From a checkpoint of a small mixture-of-experts model trained on Wikipedia.
Size: width 160, 12M parameters.
Experts: 32 experts in each of 13 layers, 8 picks a token.
Training: a variant of SOAP for the experts, 253M tokens, 7715 steps.
Below are experts of layer 8 (counted from 0) of a mixture-of-experts language model. Rows are named down (a neuron's output weights, with its number) and show model dimensions 0-159. Each number is 128 + 24 x the weight over its row's rms, rounded and kept within 0 to 255.
Before each expert's rows: "comes before" lists some tokens at least twice as common just after its tokens as in all text. This comes from a sample of Wikipedia text that the model never trained on. Tokens count by the router's weight.

# expert 11
comes before: "-", "=", "|", "on", "0", "3"
down0 [ 97 142 121  87 118 131 132 143 112 134  99 138 155 163 105 165 162 158 106 115 128  96 115 123  86 159 153 160 184 158 110  93 132 130 121 118  99  60 121 129 140 117 195 148 113 172 112 140 108 125 107 166 126 123 126 115 114 141 186 167 117 133 102 104 150 122 101  84 140 150 101 107 115 128 127 107 112 115 128  86 100 119 142  97 110 141 131  90 119 128 131  84 109 167 145 155  98 121 168 133 143 105 143 123 110 151 154 112 137 172 146 155 160 139 148 128 133 121 129 134  98 182 139 108 160 134 139 123 114  94 130 107 141 115 145 150 104 123  71 103 165 161 126 129 135 159 134 122 127 142 116 173  96 109 142 130 139 130 135 131]
down1 [128 131 165 102  97 127 143 169 163 103 106 154 138 115 148 142 126 103 114 123 114 133 119  96 138 120 127 129 150 101 134 135 134 111 101 115 111  58 139 134 167 113 140 167 115 116 128 149 102 137 126 139 160 143 105  98 119  75 120 108 145 112 134 129 134 114  86 155  94 108  76 102 133 102 147 138 131 185 119 116 143 111 120 129 162 105  91 122 144  84 130 135 155 119 130 166 122 127 125 192 110 162 118 113  92 145  79 153 143 109 185 108 148 107 137 155  97 104 129 117 131 118 127 143 151 108 128 115 133 181 113 124 159 110 156 170 108 153 129 141 138  89 104  87 158 120 157 135 159 118 136 151 119 103 163 161 135 166 101 159]
down2 [145  95 145 114  95  83 146 152 120 172 113  38 113 129  98 119 121 154 116 127 126 152 107 133 154 191 146 137 140  96  85 148  94 100 105 165 119 144 151 113 148 133 154 121 122 153 145 143 119 107 147 172 119 101 126 141 128 154 154  87 122 134 142  86 165 130 153 158 138 135 119 123 151 154 117 153 147 133 113 128 103 133 149  97 130 145 146 121 129 101 113 125 149 110 127 101  95 165 119 118 110 136 157 123  96 140 125 113 119 138 126 113 116 130 145 147  92 133 104 198  96 116 118  71 114 122 111 159 149 122 160 160 155 120  94 104 133 132 160  92  93  97 155 178 113 129 129 168 120 115 117 123 108 122 142 109 164 123 150 124]
down3 [109 127 131 155 153 177  83 114 208 136 154 153 123  91 153 149 147 144 133 122 150 107 140 106 101 149 140 119 103 132 108 135  90  84 157 106 109 159 109  81 142 139  96 119  95 116 156 116 162 127 153 122 150 163 115 145 128 141 154 106 140 126 178  65 133 129 129  83 103 124 121 124 150 127 164 123 118  90 171 133 122 141 108 126 113 107 137  88 159 135 160 144 138 106 172 104 143 117 152 108 144 125 158 127 135 109 131 153 125 105 149 148 123 134 134  82 123 149  92 131 121 127 144 142 138 133 141 160 150 141 135 110 130  91  95  87 110 170 105 162  76 109  98 116  99 175 115 109 121 151 131 143 110 115 116 115 113 152 108 143]
down4 [114 152 153  92 128  97 148  49 127 180 176 141 106 170 130 127 171 165 148 150 139 133 107 153 117 106 140 124 116 119 142 112 126  97 115  77 141 169 121 126 133  82 169 136 117  90 115 116 179  81  98 167 124 144 119 120 122 139 155 142 134 131 114 136 135 139 114 129 144 137 125 118 143  99 140 131 107 122 164 119 156 126 124 109 110 136 113 136 119 134  92 165  87 136 144 109 111 132 130 141 138 147 148 153  97 154 158 159 149 139  78 142  59 108 134 130 164 116 150 124 169 148 117 147  99 130 144  67 113 111  88 145 142 104 124 157  89 134 134 123  90 106 122 133 117 157  98 129 106 154 146 112 157 116 127 117 159 131 129 133]
down5 [130 128 150 127 109 155  92 164 160 117 120 145 127 135 141 107 160  94 122 138  82 149 117 134 139 153 136  92  95  77 127  75 118 122  96 117 117 146 126 111 154 139 147 154 174 134 140 132 124 118 128  94 159  71 111  75 130 140 126 134 108  89 112 107  92 139 146 124 115 109 116 124 121 146 137 120 148 153 171 103 133  82 143 134 175 104 159 140 137  96 144 125 161 143 123 151 102 142 155 170  91 120 134 137  78 112 133 119 104 130 161 107 141 131 116 115 128 129 111 116 172 157 149 202 142 123 130 148 138 104 105 180 136 113 151 107 116 155 139 156 140 112 156  99 135 130 125 200 123  90 130 130 115 103 105  98 111 130 127 135]
down6 [127  98 163 151  60 114 203 136 157  96  91 123 102 106 135 126 106 143  94 120 140 154 147 102 106 164 127 130 123 125 124 106 110 114 131 114 121  84 173 126 120 135 143 177 114 129 158 123 140 139 137 108 153 123 157 111 100 106 144  96 118  97  94 148 135 114 141 125 132 152  98  93  92 124 118 113 156 130 151  89 173 155 140 129 108 123 122  85 154 121 151 119 184 116 115 177  65 125 136 168 119 131 130 110 128 136 131 124 132 123 157 137 117 126 149 143 136 110 103 137  66 156 141 128 133 175 152 122 129 128 183 102 114  90 150 151 153 141  86 140 142 139  95 115 151 112 121 131 108 124 136 139 128 133 136 134 149 124 169  97]
down7 [117 171 147 136 131 137 100 102 178 151  99 173 135 136 131 118 131 147 130 122 111 190 118 125 118 163 116 129 152 131 140 139 130 135 131 128  77 128 122  83 129 149  71 162 132 122 140 151 110 133 136 118 153 130 126 113  91 110 103 125 154 178 153  89 141 133 135 164 129  94 180 118 128 130 105 170 121 119 127 106  86 123 155 128 109 132 120 150 128 140 105 160 127 146 151  89 152 114 120  74 158 111 186 133 146 149  72 122 127 129 119 135 133 177 136 111 144  94 126  99 170 137 146 110 159 111 103 141 143 128 121 115 115 110 126 163  79  83  95 133 159 120 152 118 117 103 143 121 131 167 120 144 120 118 104 102 107  74 122 100]
down8 [119 147 158 117 128 143 127 104  99 132 125 116 113  76 135 104  59 119 118 127 115 115 150 115 190 109 121 137 114  85 110 148 123 116 124 138  76 184 130 180 103 138 127 133 140  99  78 162 142 140 139 161 100 127 138 134 150 132 135 121 137 123 132 129 118 135 148 113 134 132 105 144 167 157 146 106 145 103 136 129 145 144 114 143 103 147 119  98 114 148 127  76 138 127 102 137 147 101  87 149 123 165 150 106 150 109 147  91 138 150  95 121  97 142 163  98 104 114 126 153 148 148 123 155 119 124 152 137 181 143 137  89 125 164 140  97 131 141 139 127 137 165 124 149 159  78  49  85 125 149 143 137 155 145 139  99 104 148 114 143]
down9 [121 149 147  99 117 113  81 160 160 128  87 152 141 138 120  94 128 134  94 165 130 113 136 104  96 137 120 149 157 123 147 142 105  88 136 145 122 139  77 144 107  88 100 119 151  90 118 109 138  92 130 134 131 119 113  77 130 112 135 127 131 127 150 157 136 124 146 156  91 113 148 154  70 154 146 150 149 155 129 159  93 130 116 160 168 146 149 210 148 150  95 104 123 121  95 118 148 109 115 101 169 129 154 143 156 155 138  88 107 145  88 132 122 120  96 136 152 137 127 143 136 136 151 104 144 143 129 133  76 107 185 121  95 132 142 147 130 137 106 149 159 123 114 160 103 110 106 145 118 134 149  89 162 134 138 147 124 108  93 101]
down10 [117 139 141  83 120 113 126 118 152 157 119 140 123 149 140 120 116 137 140 189 140 112 137 105 174 138 119 121 121 133 104 126 118 141  97 142 160 145 161 154  77 114  85 106 116 166 120 102 132  71 152 137 117 135 107 136 120 125 117 167 140 169 103  88 132  88 138 142 181 115 114 146 115 151 106 167 119 145 124 155 138 115 135 136 130 124 115 101 107 122 133 119  62 106 163 157  91 138 116 116  78 157 105 150 153 103 137 131 107 115 167 138 156  74 109 169 108 142 112 122 137 136  71 127 127 145 104 137 134 168  92 151  95 134 151 121 172 105 154  92 155 113 150 180 111 115 126 134 136 126 123 103 129 149 154 123  87 125 136 131]
down11 [ 82 118 113 164 116 172 133 151 157 144 109 125 124 147  77 104 110 174 163  97 131  73 136 134 166 113 171 140 123 105 148 140 145 106 118 177 146 163 154 113 151 105 157 116 122 140 139 171 126 102 100 110 147 117 118 122 140 112 164  97 137 149 124 170 121 116 129 109 134 117 116 118 100 150  86 110 169 122 129 111  96 126 110 151 150 106 140 147 150 130 143 106 165 125 106 103 148 123 137 144 121  99 144 111 129  98 138 120 137 144 115 140 126 136 140 117  95 177  71  66 168 117 136 125 131 118  98 134 174 116  71 166 111 128 116 151 146 113 125  88 102 123 153 135 144  90 157 162 135 112  93 138 136 145 112 141 103 145 166 141]
down12 [123 139 176  97  96 116 122 151 121 122 165  88 165 144  73 125 143 152 138 113 157  90  95 139 171 102 116 121 129 116 129 124 114 148 140 172 193 142 159 134 133 129 128 125 116  93 118  99 142  88 153 140 115 110 159 156 117 153 125  92 119 118  90  98 124 106 176 110 132  97 109 146  95 156 149 158 148  95 153 142  94 104  89 121 122 116  95 123 154 145 119 123 122 124 138  88 112  99 134 129 142 162 150 123 130 197 147 152 119 193 107 122 145 155 110 124 112 106 155 150 122 141  90 118 148 131 137 133 124 106 150 124  99 142 106 135 161 124  95 121 150  85 122 159 140 110 129 152 119 116 114 100 101 112 141 161  96 157 149 117]
down13 [130 128 100 141 134 142 192  91 155 108 121 132 112 133 146 121 130 129 111 126 129 146 128 146 114 158 117 133 119 134 142 143 126 107 122  85 136 118 134 133 159 110 147 112  98 136 100 130 142 106  94 132  86 106  92  73  78 114 122 176 130 105 103 117 125 174 170 137 139 165 185 139  99 130 166  68 117 155 142 118 117 126 155 159 124 156 143 139 116 158 106 154 111 157 135 117 130 138 121 105 115 145 133 168 129  65 149 163 174 133 117 101 161 121 108 109 103 115 171  94 109 141 121 113 114 108 131 145 136  89 123 108 105 109 117 144 153 127 134 104 117 135 157 149  94 157 119 146 139 168 123 125 126 177 116 181 110  85  94 119]
down14 [120 107 101 102 119 116  80 155 126 133 192 143 121 118 152 129 125 116 103 125 126 134 175 126 104 118  85 153 133  87 144 130 124 171 148 148 144  94 109  96 165 140  93 124 135 144 143 124  63 124 144 126 154 127 109  94 128 146 127 141 133 137 128 101 153 111  74 133 142 188 128 106 119 133 103 100 102 153 128 117 146 102 137  59 181 139 137 114 129 145 149 130 119 146  94 108 144 110 123 148 173 117 178 142 118 173 143 151 147 138 107 175 120 140 131 125 124 151 139 104  79 120 129 113 125 123 131  97 111 115 135 103 120 159 143 110 114 147 125 142 160 148 113 115 115 108 135  98 136 182 162 125 132 109  85 125  94 176 136 140]
down15 [147 192  95 118 104  93 206 103 152  82  79 105  83  67 147 107 136 123 115  95 124 121 119 120  79  75  78 140  97 148 110 136 125  96 135 142 107  99 163 101 102 141 180 107 130 123 109 133 100 153 128 122 131 159 145 114 152  89 114 140 131 130 132 151 119 107 139 115 128 137 151 146 119 113 110 147 125 178 138 161 150 150 114 136 172 136 134 110  82 164 132 164 121 120 159 144 118 125 140 131 149 158 102 147 137 108 116 115 142 148 154 116 141 116 141 116  94 109 119 122 163 111 165 111 128 108 110 120 141 156 139 137 123 165 153 122 141 119 142 115 102 139 125 124 161 118 113 136 137 118 115 125 142 151 134 147 110 147 176 174]
down16 [160  98 157 149  94  50 104 162 114 141 141 109 117  71 139  99 124  85 120 129 142 112 116 134 145 110 114 139 161 149 168 120 123 133 170  91 116 112 128 140 154 120 101 149 146 109 140 130 142 109 118 121  82 130 116 147 118  90 152  94 117 132 122 145 147 128 114 151 118 138 177 146  96 138 101 159  92  76 136 140 130 110 130  85 177  99  96 168 155 121 112 139 136 142 103 170 137 116 138 102 144 143 134 122 168 139 106 157 156 143 122 106 132 127 169 125 176 114 153  90 118 144 142 161 160 123 112 116 104 119 154 115 125 158 146 147 161 114 136 128 114 103 106 131 156  84 131 139  89 164 129 101 112 107 110 160 150 153 111 105]
down17 [117 112 123 177  99 126 142 122 170  95 106 125  98 108 131 129 127 109 149 117 140 114 150 147 122 120 134  77  85 156 100 134 113 130 127 131 137 129 114 162 118 125 133 140 104 138 148 123 134 113 123 110 126 122 138 134 113 108 120 136 133 155 134 148 114  69 160 110 139 158 149 116 175 147 129 112 169 134 127 142 161 156  70 130 161 114 138 100 136 114 114 105 156 134  89 148 101 132 113 145 149 149 160 168 162 124 136 123 101 117 105 121 107 151 150 128  44 121  76  85 142 100 168 129 100 113 131 149 141 105 136 182 138 111 101 124 105 118 144 124 146 144 202 119 116 150 169  83 135  95 148 123 187 110 140 117 122 151 129 137]
down18 [151 122 125 126 132 114 183 100  99 138  51 121 117 109 112 143  93 124 103 125 115  94 122 109 142 115 114 131 140 149 126 154 185 122 145 104 144  89 138  86 110 110 114 146 116 105 119 112 132 105 139  96 162 147 120 168 124 114 135 135 132  94  99 206 120 135 112 148 110 131 115 119 151 118  97 154 136 150  94 120 108 125 135 165 118 118 125 105 164 134 135 118 154 116 111 158 120 136 125 161 144 117  98 123 115 101  95 130  70 149 131 138 126  84 153 150 138 150 121  60 128 125 142 131 174 139 125 122 133 159 161 116 157 174 160 122 110 142  76 175 165 146 130 122 156 112 133  84 165 156 151 121 137 122 116 138 134 118 143 145]
down19 [123 115  91 149 120 143 110 124 112 129  78 158 173 154 166 145 147 155 112  95 156 102  99 122 124 110  95 114 111 126 102 138 169 122 126 153 131 149 124 126 137 109  97 132 145 108 107 114  87 165 141 126 120 156 166 150 107 129 153 162 151 137 170 122  82  99 109 149 108 108 115 123 144 127 159 160 104 116 111 121 127 116 160  90 132 116 136 101 105 152 136 118 149  77 155 114 160 127 121 108 143 128  98 152 149 130  83 118 117 147 124 116 178 155  88  99 149 147 178 160 100 105 131 121 108 105 145 101 158 121 132 115 123 114 124 118 124 170 102 159 166 134 111  99 147 113 176 153  87 106  98 138 127 138 138 154 173 146 135  65]